Experts of a small language model.
Size: 8 layers, width 640, vocabulary 16384, 86.6M parameters.
Experts: 4 experts in each of 7 layers, 1088 GELU neurons an expert, 1 pick a token, a softmax router.
Training: a variant of Muon for the experts, 12314 steps.
Below are experts of layer 5 (counted from 0) of a mixture-of-experts language model. Rows are named router (the router's row for the expert), up (a neuron's input weights, with its number) and show model dimensions 0-79. Each number is 128 + 32 x the weight over its row's rms, rounded and kept within 0 to 255. Numbers have three digits each.
Before each expert's rows: "gets" lists some tokens that make up at least twice as much of what it gets as of all text. This comes from a sample of Wikipedia text that the model never trained on. Tokens count by the router's weight.

# expert 1
gets: "| ", "; ", "S", " ", "C", "H"
router:145127147111149141133156126098178041118182138090120186166109059139133145120176103065103095134146129129152081100096121091082142083119179164121131130131136106141132112138172119214139108142155046110133132085083127083122121158157147164159114146
up0:128088116124146158107159110157158055158139149081103146134115169142163123088130146204124075177110075130064136153110142144158130076087144247146092123131124150125094119108094162151123144153176111148102126144094125170143113141139161102142131140
up1:174086144071141121113114101120160092098098167121149054145177130095189096130118114111076101125006144125108154122178156095057194075085116134106106126148196129087149186116103082098121117165166104110086107137140099090137161089116096094150099116
up2:124143098058082176138177131134071143147183125121085078103127136126171067115101145138120105220108085093123214115087152118165170125101191120102145117194085099130124170154152123169079118156178150113106125128135126111138150121155176070120147092
up3:066134109162084122114133120143142102136165144185115117162194127109175151167080168121128123141126120099110157151095130098107159095155127168141134115109180139120109103210133078146140150145134149144154097113094097111132128169157149193105168148
up4:156088173096088185140128163108170128142121167089121188107115116130085099152111139145062087138172102135167182121111077138143129103143119075135122222127113216188145132166112158123101182129134084150093056164200157136089143219106078097128138116
up5:194180179118182200136134154088146128072122205194111077114084124119061143172131090119170171131067094212176122143100115117095169209095124148097152141093208145140077115188163120084143157161107172151113146080157121152154140127146161129094157141
up6:081078123212138141120100213139139136106111116124099063072210132125152127089118131084185088117135120173123149079070119126142114164117120133125167145105097121195156120142122140075089165125111184115136079133166109129103093174122114112128123111
up7:175155133149120120142152119134134138082140144137060114116141124147135073176105131109100157139126130086133135116106118161083096100091126118128087177111086196081130125122119098117127100149169097120118165121134076127158125114139120133140152164
up8:093156104119160159096131192088063123099130073145102130133093114092111142127113086176158210059170106132093140142120084124128106125093138123115164188122130154051133113113152095160097191172183211140169186110085116124180091148130065128135096114
up9:100175149113131168098132115147132163149155187113116105146139088100177103196089082103120146131182055131109157138130128127154157096092113170103104074119120133177197136187087099110144147107167088100145076145195080163120099082090126134216098075
up10:114152131154129148154085152150189167117120081167146149100138086089141216124130169111094149135133092119116102136064183106106125115118161082090163118099093186115103179162101153141173127140136081120126150135116133126104182108144159130161107132
up11:090084113113045169108149097128156079086126100113062145163137118105138131159130129085153127066160150198145192147121147108177109077087099096168118112158126124087149111128094096186119109190111138126097162121133176161130137115136181142090136165
up12:120068098162103141102171173143129132106165178124103105112062095151121154131143200120116171113151140116148065133143056141097095068148116164108111115080150068097120185115155077150112124175194126121147141155113115164111135136137153173104145183
up13:148112136137097118135176129077141120074184163109099149096115149175124104138110147142139145133095110066148190081123142161126113112124110178124168128096116129201119127160148194115110165136091210117160110146119157084154151164176121133144118169
up14:061086145199117150124148099153146112177177092141125179137110143083227114143151072156017126081087096101102137135147130138084089141190125151141152133114142146150126165123145133126131124087148164102109162114146110133102137116136111147159110126
up15:136152126132112160170143188092142154142056182112151176134101111170156119136104089089079104127157109113113117118165081188125157159145124194134107158108046091184159125098128111160101131153148078121124104118092158171144189190155131093065142101
up16:096154179110142123141145147166170086109128059123145122151117139124075152118126056107091181152181110150119158161150176056132125131117135125142056110128139093156152105089134153153092118128034106109190130059123122112164103112135156142130159128
up17:074129055069168152142190125142102132079165089177122151159106088127129144103072044100027130188134121128107123130140130129130152141126150169112163177132151099121136113089167085134119176144081115086180119167116138118144165136126128188130150089
up18:059125105091160162090108115077144086098172124126181100207171132166171162131097063091103084117098164171130111143070076123145121162110139132179106147104115121149110155135144125160145146207097150106126146192166133151132149107138146090121150117
up19:132148134146162126131143104118145131177138166190113133133131166108109141160128121137128086187115132145135155150121142110157163094094152125104188146117146125105172178137096098095107095173066165141110135118127136075164116151122082124103123124
up20:036078117077132169124154095096131100071202105127148167119132123118163088140125133145127138117123132159162172098117125146098116164075074154105143140082123153133088087110078119121110175117121065119132116135139120114120149116090107114062106119
up21:145162132136154103122145157086097164152118140107151119077106140132130116169093090111132172173161116055086153180115080088124155202063151125154131092097061101063109174145137110106107138078122095180118162149125133160118147112107100147071116138
up22:078119148121166146139176059086149163134136150102100107136133177057123118127073195190067080166144125111182154118138138106088115120069110113120187160106147126091144124081124086150096208120146151181129085174128185112155199166160110110113151163
up23:071134159181169089135135062119147151053115142147052153131117128118167203128180126161114088136103145069158146139120110129204139199113134183114151094145141126159179189109153179133071137109073128074127125094117132115210107120133154162141139145
up24:138173108130142116076119147107101086126164122169108145109145103100112155068072107114093095083156087101084207092140129158109121158073114138123125148178129093127161152093107144152142065144167148178132132133152089174118193123143119129091120102
up25:137138109083128065059139077131096044096085133142140136116101077078165151117095188131118127104174124133115125150131142117063134113092147104111141149130173128137135124090106136156110115125103137123129189116143180099096105079166130111153160144
up26:162129124104102122141142124197119142134129120101124077136108084168100155153161087152130126161160128144147172129140119088146084134070155075090153115126137131045139127092120143109102105095118174093132108078074167090140045087152163082185136110
up27:130112103129141185067154120164138123131117174098122110119124100111106110141180146102138109123094116066130125148103102124059135164140175105141111095169117060106069090128137151087125132168117130190119132123133126156131091148100132167160157143
up28:144132155130159150072140075107113177113084200127121079113134170142174097115138166145176181104142124046114101182111072163184151205116178166118192143114085126103132176062130102112129161150151124117068141107175172142140108150121129136173091103
up29:117131095087137154150131100154096124087160115149146198123129138113085106127117170101076114125107062133057159156184164126159122135136117138109103125123161072140162090097106066178150139151109071112067100161117104118061068127137090100057125140
up30:143121123144095096155097137144112136098161115125090110119165093120152154156091101177062123133114111177143143117097142124131130145053096170119128167111088124110172107116106070161170189108128147151141071140122131135169139146098126117135147146
up31:123100124149121117161128109142123105056135097122123148152161071126144134094142103078167147178133157099125146182172204147121134093140162125143133109149110097148127121079114142132159092116116066085149124104137130148141141093159150127130148184
up32:112137122095148204112179123181102129108086142107063161108105118164185147112178127098180116106138141092137161150149142058067121137117129149150137120180062175045118108100111109135168105168162162085153164128083125155129130127160105136177122116
up33:190118158156127121097130131155109120163080203171126157135103058169108084080158101105119134149133105099108101150119151120113109148136097109168137112164170140189126118159093112140119166184092157107129152114177106079169160182143090125103105172
up34:142191103146135160124118112116132117140119153111148138179122128100063137160089166133119115170096129120099114111191146137095140106140156135092163105180089136137179117149104126152079161133149105144107092165106096126159120169091094165149146074
up35:101187179147109156117104086141169126102156164133128091115161119194182112134169114117124075128118066121105143067135163160070143107038122167102087140092190074143135117163122188123117101107138112053092131124120124147156159140131076135214127114
up36:133158139090086119160175108143105101126118131161128145156096136142149122111170091181106168124107117107121153169102147128135143145069182164128128100105152111087146113091143100154199187115165147109144121212106182085165114140147142211142133152
up37:107083089142171136110156142105152097147041144154147148151117173116148143062131162115124153121082146131183144179132104113130135074137156126109117167089139144152128171090125132175127177173192151181061111115093075162159116155088149124161211128
up38:114117135106140114123126103135093139079090094123085117112116089160092100127151127221111146051120108167122191193088097129114170140123067163108192148165167086128136125191164071164125122109084132171156123108152110081151112136130126085164133092
up39:209093151132086156141146160145073164138061111110112153144082141140110145160039143075161091133123142142238075140085086140199149134080042192103193158131127133109139125116143091166164088141149102152079146106100166135104087197098120099130101110

# expert 3
gets: "the ", ".", "a ", "-", "==", "\n\n"
router:178117069141151105140122121140157145098097134143116141119137114092116149138044113139099131181127155067134169162118098105130074051179137112146182116173096155119106122046090091136146153076087144081118127183152118123061174111108157121094168103
up0:108095132164119177095121085136116134144138157180106184137129118115128114130133080138168113088223130089114112155165116064092107181107092115122118130079171121199107103103104082131135131093137152091106113156076087105118123115200124109126106163
up1:092099119130146147111112139123098118163092142142095113128181120121122082174172123139144129139172109101136134153148027098141142111076151131118156119113131083111137193094167093142123160176111135112161094170148130183109159126166113112141145136
up2:176088124137155106052120153155091120090090219121079170176136172109148103140097146142113013164132136143054134130113138118133150143165162155068131079180129186138157170125151112126120140159180136091145078148140095050099109123162132116145087155
up3:159071107095090115133088135169187127107150074176115133133081149167108139118118140069105115135075113083133156054097145122155074092095145145153117137170114154173143085102147117126152178097158115085113108056151108143125097127120174131178127158
up4:076119130118122151092139150135093193115115119122160129127124122121089133166103132114107098118087146137155108129155136131079124144182138074139132121137142143141132167150132080155190115103157148179087142116088028162130123120132099141161140140
up5:107131159152147179149111137137121141112125137170127147126120098125096163138155135136098146149132117101070182124108079108162072161170134126179169122098152064163131145083200140113074188139136105127160157109101144204199147162114156010158129130
up6:147157116124120110153160117114145094065095132129063109150191128108165097141185151147140134149107152110106120107112174114155126104121109126137141080075181152099117106090170079121116139107133143144164092132135131162106149152108150097132113101
up7:193137085104207143098147075063087155072092081145149149116183152106105169131142115122112132165127095142084147128149127169140142114171125097124154159126144078132130164142140094087137136166034141128120120090108115089121105119146116099108100190
up8:146137143081114149174137115146122169111102110121121086178059128115094070153159127109151109197047153105120127121075163185078099048137141154142176093116060129092120149088153129150188169075122066124206120155161139140130150093149126154175145120
up9:099119210157121115163149090067119154158137157134129142122057085111101127211183157099119073127098094151150158095132109113112105056157146135107122153126166096151135145099155063136157091175086137140133097131120125180119112169137152129156154119
up10:135103095135084158143075164117128089144117083089110076133117131101165205091111154121140109109124107086116138141176143124150160125148108079151145114163183073123154120089158133183135088132174140095104043114151100091088161132125078194113138189
up11:084157082153113094136161134086116114117104152159181140126088135117104183192173175083140127163124091133133148146117076121143113165169100153108113157115186122137204142125171165100167073134159098173133117106172141143120162115117105155193169197
up12:169135163136117138109161137190146039079092166120197125086139162111143151181163092152125143115167138216106080149119205125114152138100101078164187110148208106095113107079192110104145152077066116168193103130122112152156140126084081126146121159
up13:117109134085154137130095111165140155077135151094177154126101125144147122165065144132144138151146173080079144073081090112115139160092115118179188105071135088117106089078176108105127173145147115106182143138110100133128155059118176091053158106
up14:151077110196118129133153156102139164121146111092113146101142091056132147134212157119153082108081128152130128158152113125100106103112134104112112120154158133067111185146140163152164112091138203100142086163082147137149119143114087144091140092
up15:115142211099145177092143115180132121097154125076104125154187131148128120110154133124117079126124121132147136082124175135210119139138162095129217103093144101093083143090179042103146220097140119163128139159157098126137145138164101089175105082
up16:158106108130197149096132151102093169124095143147162135135107109159089139182116124110100087146122123123140122125128100092129083122172122116091113190127111126072178073131123170127102054090065168166013042181118068092100151110140101091074098130
up17:114148128125200147071183120101194078112118084096108074108104155097081173101099137147103137134152065117113167140190123118112079139139109155143154153157205115121134173136138093155100132114125133169179075096140126084121085075087188022167109116
up18:134093147157099189083188135115143149113121116103119176114160160170116102126113070130185173022090112139106090104085123103095128102110136159125136131099120129116225103092133077134106059113096151162180102189147145115095150150118145167166123086
up19:100156112113148135104172121117173171065088097108083125125124146075165087097134171124134126095176077133138107120071083164079150192139112198113142162103155089176153144088158172200122140160107067138105064156103149164171134132093127157167196191
up20:194109158071133064129151095120120194056153120132097105094159076126166145117136117112167150157145090128125125099096161122093074004175084126151140172096090127142177099081062170133133118100145198148143088180099134164155122199136114043141092128
up21:173096147146073095121193117099136180159162158165151107188110178099108143154163165088127148159116111121093163135067116173121153171169133109188193160103091116135159177162152114171166130097151179140140142090171125068139085115077090082120135151
up22:150125133139146155180142120154113146135104088095121134126101106118187114095130108128168159145102154079084110127129121142108152103178122134150101202119107129048124118104092074101151103118090062115129088184145116143111066120056170131122091110
up23:179131160144173141145105140146120141092175152109101160178112147169139107149102131092163141123088074127136155107136111157088148102158083185111149097144020081147118134127162095080125142093139175125088149142116142229077148122121164120119164103
up24:122142143151123120131144200054165153114127123033165164165143179161123181121083127090129118138136120146121135171089071121125143103148122132082131171065092080097128101139090095107085197114151107141178053114161079117121148156177108138088159115
up25:186124135134128115068104149193114169066111162103138139125163110120073126117080168120141111176071101100121179123159135106134098136142078129153097107107135078182066174112108118138116182124101021129097133172142144113159195093099145173174168122
up26:125165088164120076121102142114172149118129057122131121143151179089189177167101108143107152107140108147164146161129109160106151103132086171224242167162140105112123139137155166104100114148190141138193169222117118157155171087094205093081136121
up27:091183180188125094081150124135146113139167143182135175164091138178168145146133123096122152157182071146134108120135086150169120125150147124143140135136134107043138137122207143183149089117106081172180132117124131137084112114144181116187113136
up28:085114148114132131165164116126076169180142151102137125053073104118084167108125058101173118148073119180146101109098083097145162101050104144123105078147137131060121158083128105104156146073189171108077139158189127105117137111133123084131129120
up29:100140106064148173153131146198181227116085134153141059142161123147073123151053103109111126124134152126101148138162110129140142139131112179112094155153132083132090141110171134146129115093155097145129058094132131057149155079132194131039117092
up30:182151132131121168117147122103089121140109097117199159104125141145108148050122107181106123139126081182107118105095108110139012133175125202180068190123138168161123102085165077133120191165109105126134128129068117125114152139168154151080140074
up31:125086135125117160091143148166110212062126087149092106196172169078120099154138148153169096130126127135100161136082106112138122095102048134166146080146099159127150150151167091112073141122073081134231082142111180125092191049131096156083134125
up32:123128131111140109063140065060103082068094140095117129152140092113177069109109091101137083123148120160144198139102080102142084140102114111184154101130151065157110147110160176136141151136130060067090130084136168157133134148113154153109175177
up33:186193105155215113149120092112106136147152099104147152147102105076080105152124049113123119090112153066046197092124151101134094144170068084072140130151125159099155155116143097113120175125123170121127077104133138130128175139113144191152132129
up34:089090165101085139108136123168175132178075112140164182091116144145122071143137142155145085101101128092146167191095082111103159108166115132133155147137109139145099132108148137158097207162135056132055101162105045152193176129180061105120126105
up35:122171140163149120178126141113079101097116116106084076108111109108093140158064143110190135158153174062164080102145058173083170102093139129142144119113191105225205129077173125151122102097088087172157122172115141089130115074134102094169132076
up36:060144098138146121144118122130150163101159121076101174140177058082127122122117174158108148138107081129113126133118134106092098155129143147119114146151161151093202160090129093127140173089141167139120071141124135178100073134127106143150084152
up37:158157095152077083144145122076168106145067160080120135116089080184116113143104147152125123105114068162125134109136159103101101118122110138106155152094135077152107131115115166119114090131153131096135132092126156099044142104138134125200114092
up38:177118098101088136072152149181122172110135136133201126128147111102099128156074124102165122115155137088151150095132085088084146110139175098109091135129117125125108066093135144132138164129083136087163151113120134152093117126116212143152180172
up39:120194127113146065105095162142142123035135171174120162128117126136137089149142108100173074098149150147140180122172103083106128122123209126116125113109128160067153106230124076184127072106130138128090095212131054071139134085157193100080112121

# expert 0
gets: "to ", "was ", "is ", "as ", "on ", "for "
router:140143188139116122135100089125076137171110113126148118129139225094146105153162156151128140110128111116089102154139115157097183175120090101169049164061150142172138145203151169091145136126117204118161133106125116125147102069122146164096071164
up0:096167112123106113107108143115132096072150123151114151072115130113108144143087122163127141181153094132135119147048154108071143125128152154198194076123076105168141118116126164103124159128159097159181125086103148109075144173085073137122188168
up1:166102088125168125116142128116095171137156110177132055097162106180115189122124100105173162133134138137109142130123155143111118077124134071123094169134086116149110109137111181085129115130150132113131099105171100181123115136122161084105085121
up2:184127085092137135101140106162131059071117105099177171098151166095139100107145088149124142164164121127127100065111135105108104160119092127114149094172083123103115108155122170082137095100125153113107126068135077142145114123075121121128078127
up3:144125121107131164079134096129158181116118133145128135101126112089118061149083129159118139144170112082105118082206172158155084105113104114166167168086099166180074070131077122186160131080130149066182096175118165137106111081146170130149110088
up4:120055109141089128119154153119096152120132119157171138126185133132152177136123114110124112119126143125180129123113150131173122100145048147137186129163088140086122171153128131137143102140139066119101092089098142140133095072102151132168101110
up5:129181060116143154159199157065119160126137090169130078109092142121093131131154082154158130133122116084127152134131144189144112099116125179120160095090159086145132126124123128109115133096155100136130090145162148208162106101075099130158146174
up6:117124144134118117159104173125122100120113108138155111178169132118120109161100168110121094119207107139143151187117068143138091202171140149097108115144115114098149062127096126193173086053158086100144079094120119169139135113107127094086125108
up7:135129137126103136093114101105185078125160117109122137122105090101140174145182095140099134148078115177158169090107154156141115127107135093167098120111095148154119145144138123116168143139144169178091116076127138088133171107029078137104193111
up8:144132144133132103110105122109109097093140153145098123122152087098127123147114163146135141120142110126141098084141078174075160091136167134120148136105168123124145158184155089122151125136084182123153178105119132136139133127171061118121092122
up9:131141154108112155164066128150096172106137117158183103140123139125127146049146087107155037183108178098133094125069132135111146077135128115082110176069137186138163161091135105138125138100117171141129185097103128148134074083082145118135176097
up10:165180111127138031171143138111136160093129129133192138139150145136162159154144090124136106126097122144143130082150181099133156123092194113168138137086125155117136157133112165076141135153129148119115102154121122111152062111104155109165092089
up11:105173159123061095185136135127101124144131117043172163117094193120118127160104156152180121177125148144076130136086093190143122097083133135053160144110117136217134096102135117082079170120130154130146198105135080122125105048135122103129123092
up12:108151147122152135148088117115154142164112158135127131181116130119155160154155111175102109120137163097134116094155142111157131110121141109155137139149131128159114122152114092153116109115159153095177152118161142117098219149084101134151067143
up13:149159173177122180147211088115082126156124090123172091133137093138152149147086103143096161127117116173126104125153087138037138132105110155116156138079089088150090163137181105172106176092166086125132164115118098124140160103105103102112119140
up14:108168148066104105048130106137143156134078109140155104108136133111113110149153186165123169163160085090140112140115101182122106154118136124113121185090148192107134056095123113199190170173060129088121154118134121114139160139129184115079115115
up15:140117117132128185128129169115112176144127119116167104159125163181167149144141103076108191081108131178134144172090125111139080127113120154193093196141129161119141141173132151097079167140132180148178150199153140151099153119152128152128122122
up16:139129092143162118151178130094127116205107189092097112148153119135078153116148136161133135165158116168095103194173098129143121153130111085106198108156081127165111122175160076071125110118158143169117192197108097130109107131118134167125093043
up17:131176128140169162128082200099156127120151182173145157143088125131199120119151064178135044106124167132133140091108120098109156129137140095150115160100089127165136103119125076150097072104161165107136120140128106150127143163097154173144092141
up18:047155178162164091141168078171156091153142040105149142139100177094163100085131162142136120067114093094097167172154120102118123168124142164172113110164136175129119106173106099119157165095121143148081110082169142087123190194171133119126157179
up19:150135073106146131159149150159113069137117094169181137127154111095135120121097124093084145210117099161164116116178132130062116092178154186132214191135088085145123128132144184183098167119147142099096139139104184152122170117150114133151081149
up20:135185149130107143164110088161132156115146198184148157056120114109188102063090115134134151188141158107145181123120116129074177168091142140137164164111063130181099174115072061156134117158145100066105097188095155164073027104113140170142127108
up21:157074115132160136118120109147117184117066102170078053083114059143120150101124191119173133150176087139143139067150140153170160116143098133172175162111128131148122131133139166108134162174103143146071178054141172067142091118122154121112138083
up22:140110105135151097168138119159101147126147171163099124123104151128148149125165166085156140139123104088121114132076079157159132186116136154159098152166156104139181136169103148180073130148153172140153092099146129153157142133093118070134146153
up23:121142134136127110087101106099170098136100098180077120089107086148119185169137073162080112129121097113123159110107165064136112105096168152120108157107075147107088146129132095138192117156166108083090161182129154104076139116136128133139135134
up24:080132092177101178111130085173128199133102116156119120125144037082097163156136098108130158103172135166125151080116170107099138096148065085112093109086137130132101099125134104154118152150108172119069105181126157162139095126147173165115125152
up25:088131128154141118100207127150112108085136101100089122149137190187114228157173179124064113169130094117153159166099155160099218117168138156096195200118121098141085097173145127085180106157125118121154117067112158088150105153099148146146163083
up26:142141150121143138142154090085108162122073116063133114123135058087129116113124114142145173111112124083110153097106081152168123137113100145233119134069099113158116079154158117120139147191116096137199119083130152196133163094124151106120138159
up27:152131132081183139116201121082089132147184135169080109121102085177146137120092113092127127113127176096107173166182105107104158118133083177136153082076099155134089095146142149111136112155122177128097138176161159159176048087164113180117130092
up28:188125115170116112150132192090133089134185152114177138143154087156101180121130151170077107121187122142146179111124117045117074137149117127121141150071081150116075122135165171176130158124097103107147154134115182058078059126125080147103108137
up29:117146077094137091123165081162105112162073153109149135210148202160144137045142107162109124145086093138102145139098178125131118176117127048145085105078103109099186102112113177122125162089152112125152073142073105094125149172095137196121157084
up30:166135097112114134096128136141179145124166166127140158120177112106098131117134144121137087156116147156121063176148141152184165141157147136130187109086144178177075134138169101183067115155114088104161146107129141098117141136108123095092179133
up31:144121103127100144103158132130112167173132160091109110110061118171139063144192123174114174085150101149126153136199131162080139150079134178111218089108187095112139134150164094091153149059134143099139091112130111129142169077113144118140183104
up32:146104092192101154098077106051115085136131127194131098134115168165140087148106136112046151125119098171151197104129109124092095155170120114136139090171118160085108129121191122112123146155150141091100140140134124173110153122125140124124095165
up33:097104107094105138160129124181120154098139177156139110137086174077161128160130093138091154111143106094098102101125170098156126153193148133116105171117118088096076133163096177078132120147110101155129106136116111116141126149118109147160127074
up34:119186095174156122151134198123034112144182077126164153144118138131148079083084094126066169156130113165062091123171175106123095169130120149127143094164143134181212101102110132178136127208110163141156120178090120078176192146193133195136129143
up35:154168086112158145135150113114131071106107097150138109166146136158080172100142103144125165097092112072099194108152130088183070131126117140143121121151105131081155142109194147132144125131165176131133143105129068145118084129108103170162170181
up36:171180077150170189107126170083151145131109138125099079143118145128099132154160143114129109139162102145158114119086129150165135172116125095130098093145114104121170111119159142130140112197105101142101134107182108116056125152146141076158141158
up37:131099088064159093170092152167101076107168100146132073125115088146132180171117172146074095136181086097158118102120129068135111208118137134114119101136084142121124146149095208149148136135172079134074138105155091178105102102105035138097166111
up38:128113082094100044138144144151140100109133081159095080125117136138085225086146082097088092210103129100169121115100089097188110145104095100113094125125160105099123133130122125084122136143130155136096132162136165123091149138165095069112132116
up39:188162086060164139108106179127121133104160109092176083160162131116115115122210146123113117165169071183109057118087123122120158167109093115149113123114141207141128160176131084115162178160142138120108115155123132111137105119057124152138190145

# expert 2
gets: ", ", "and ", "(", ". ", "s", "), "
router:083124158141079146100134191120114136113099090138155124117173091167128115104125171125171119053094134203100101076089166199168103194140098119110124106144130086077107107138152140085079126142121130206124107158165171116147139153107084102163102151
up0:084085132171146123188058181142067063166107141112121124187107074160095214133133118111184114105099121131138196152148148132164190120136191108070111134164148070158128160116122125163129159159118121132107137102042140114114145086107116136094102192
up1:141055145107110149095169135114141167074125101095118052120112177122098090093129158130139149144109154163124106127117089139108097149087164122096108125129092158090154111122125099114161183123133108150159108084104135098145109113170127102078047135
up2:126169174159150159125147110117093221096129153090130131096153098154117175122062158160161114121152129082091146165125138147123077081108158128116081088086098093118099065126115135105147171101129155129153087118146182149117133148083148114165132132
up3:101077182082150128101136098108188120084106123123100097173121122174164176127101152130136112146114109121157100117084119134159072127090107126100098142086095123090148082135134149123128131144107113103229121135119142174123157135187127133124111126
up4:160137179091122106150097097105151105057154107134080156136109130115119156080207143201105109137152126118158088090126160127191108084107168122114140167102089149063120164181171149130159072131143078101120094093110121076128081141100132137099117139
up5:144112148099100173156099130115143139141092142125110133134103151106086136098152104124130172138099102095084125178094105107149110168136110085139157134177164056175145134118193110137133134159170133144125083155180162106115187181110155088128182122
up6:102135116136147174147153099130071107152118127121206074113122137144222128127177134161093111102133132133115118070075121089136152127180081175112120148125151156134080141124106128132159086175154121129145139121107158094153125101107092172099114111
up7:105132098095106102206103166108071142123094155118174126061151142081062150217094099133103105050152095091124132097090096104131153120097118127140099096118152130125135213083140103083118121154144047100137067143153185128171117148070137118085123096
up8:148086102124115119153114156219165100114103118112153084099114090098115137126153142166129118099152125155090160109105144110143096137096109160152165087150191171115135170098136124144141084088099142094160121079147142091114192112132169166146094140
up9:080161165100126100164108109156142099155119044158085092172055150117089115155090134127105171150096120167147128042063145136145154200120154127085137130113177129148110147152127116130140141132122101148144101076121158120163110126153148157199171126
up10:135117139155144145183183134235168145155176129076109129180091109133100178187081174095115117140170131169141152158070134109107119069168088136100099151102130109123175063099113108074152122192137143099094105166164106141185148189120110115153080105
up11:132139081118169180108125133124123123090205101088136114166137164139161089132154081086103135147164148096124113133167124094101126148135100114122066160089135147099135090150119112119106104115113117127116111126085137068146156157174097103092070150
up12:134135154104096165115168117115122092140114138131184132131156169137107093137098148097136102168141094176117135103167133161072090129117084163199104160159110127057139150143156104115154145083105102138130154121124156171133133194094053132179135109
up13:118136097093125088138166100181087086133141133146128090091097156164129182108168116131145094103153141114145075105098155135093113126186133112121142091141118154076078142143213181129146121121177091112142159096169090136125100127130118147109138089
up14:082119073098052125097191190132050115144101167071121093169146137054080130100137112110096116173091104128108138125115115174149143162106123116132102143117114091121145095148130143137163154109160125071186136082149126150154147149161138164039137151
up15:134129129101133134109173105122160144131102159159119102168050114186108169116121096063158133136150123104174057120139061156147148111092171098087138145127180140107159099134146154077115139149130053097154113204126145097088112143122142118123086135
up16:092140125143049105182128090138155186165110159096114117166168119107111187172116138181134150154166120151131169134136162169170097078105134182081148104076113083125096097114157058111173077114124092143133118123180138098060166082125147086126137107
up17:108135118100137125096143129087115096148169151114160123123082144134143198158144079092117112112091148153134127056098125174166174117102109109107079099119151094118104184203139124123156122111154093120134151130112080075073135114145103128096114109
up18:139218110152177192136137120164156148095144121086178081090068159075152088115121122115152105135071153119084158152148097129125145173137128081061126133129085047118125067178172068128185131186174138128127104135127105154114140171168148161141168183
up19:098120158139153059136102137124154118110105175125139126076135102143111141142082158125173122181129121087080146100119168128136122146115091180069120142168168166142102152178152128103158164152179058110088137146126095101161159097166151141107090170
up20:101091157191078109127101106164105117145102122164154169149101116177142144163113095116119096193153123104100116100129099146162109152140140079065127138164122102103131079129116129140097123172167094159133166091132141106181074165151128111102135134
up21:104153123136087156137147094158040097138185076083192164107115137116155104155124104165096118151128086078066150182138146126092141106194114141136156172120102117078208173171085146086128174115099087124171119158192149115139104149156151137143089152
up22:099080136130148069119180122112132091141187073155137103125084149188195171127110106136120147105138140141065146103158173110125150123078130134138152135073131144100123142151164117109133101108132081096171184121186168135080116147156100123060158098
up23:169150127178161111104177141100180210139087156127162108097163110151066139127102157164115097110132143178150176116112123074180128124138121165152177201082157104103162147122123115140100158107084133140132125109120141130131141162112115140132100122
up24:174193132128136068132090086126088190132091076176175124195091100099117170125097214160102092139092115114161121053112138159141147165106136140102125103158174106115125135084168100114121160091147113159059086113136175141108065056195104116115130154
up25:087202108061167144140118105160164101081179119128094140165126130085169140116154132166128097148162107122113131098122106193129153116094094127135108149160084160128132068147100111087145101118136161120110063152115081144139101106161156114100155125
up26:120114143146062144158145108142146105111060101119132150160153127192146153165156146143191151189138185157127116118153104136160082157141173082042097063125087099096150079042138103095146164115100152101088134113097106096074138127113123138079112121
up27:173132038188191170121123124222137143137132131141099095109132096171074101104121160144135114178131116127100102126112136119120108116124133170102151088124125109088104045160077182151151141122103154141109112167163088112089081098146133108149097109
up28:109119092137149094153127166126134132062124132143126083160130139144108105146130104120165110131115160155122150108098133145150149089135187132139160104046126095109167124156086095107109140137136086110185162116177088154081158140036153087129107105
up29:101120163109144106136113047097123046120110104141157113111085112140111178121150121095175128134110134143127144151143115133095137168112130169127116129130054120065135125127132138139156080112089115147034085128139052111188093165122184100124194131
up30:084122077146160164118130176132119116151128073093142150119156116104159112104126085138076140159169080130135123124147117112168153118098065086184159099117095160115077166108135148097181098164106088150166155096089109136138143098113117144093094151
up31:132146178124106120115103117085093106101094131090120175158081122109118175134123194154150062084106113073144106090123161084072153153058143146119170101088164097153120187139113118130109167144141117144057156088127097201141109157105107158118136139
up32:117097073204080096158097141121114173116161068102139111125122142119140120090094087111102096128131161091131139128167075092174140087051119103104097158068134134138138079106130095084111160096113091135107119181086099140083129128138141121122125120
up33:130139112106111184161195091131086111161114147096142171138125140100153132180092079138125157136110146103094095171165078120122127118153068156047153111145183121103101155203139128116120080139056077147161130175132120156136210136135133109148135178
up34:113121125167168108114148063077152144139130126150136161105168087117212134078126120128142143115142123129132165123114218087136124129129145158097154082153158119094119151164154074099081112113123099099095164134122134098143154080140112083137102139
up35:178157138120160122161082137109065180154167158092157141129142163084155117137085136115093101125140154106144047145085120111096104073120172120162129067143138183104076119147144161112168160090111118166097091153160118166102116136115126134149175128
up36:119075179102144112139148122128126176123125114144147110129096065124134114102116100042079187113106091140103150112160146172122167163153130128173117172201158155170150158104168129207097132113154124149136133119156176156089083172125173191114116130
up37:159159136140112157121121189168105152140132147139094156172095110093148187076146200149106161106135132171104131117131123129101081117145167117169108102115121100086138082114151114130151119108111133132119119114065099147090178136090121119122069154
up38:096136133158154114163138170126143184105078129135077130150101171100103128157177091109127091108178141141151124152136126149095136116113209102110124125057130091093100117115104097169126168118086195096148124083080165102103113094135101131044150067
up39:133133142107122168115151133110108145131145088164096178119096165115112104146104151146097109092144118151093170146086142166071075118115075086099082091129138064104162085116192155168106095146124212103145136072140097116183155152142098152152110124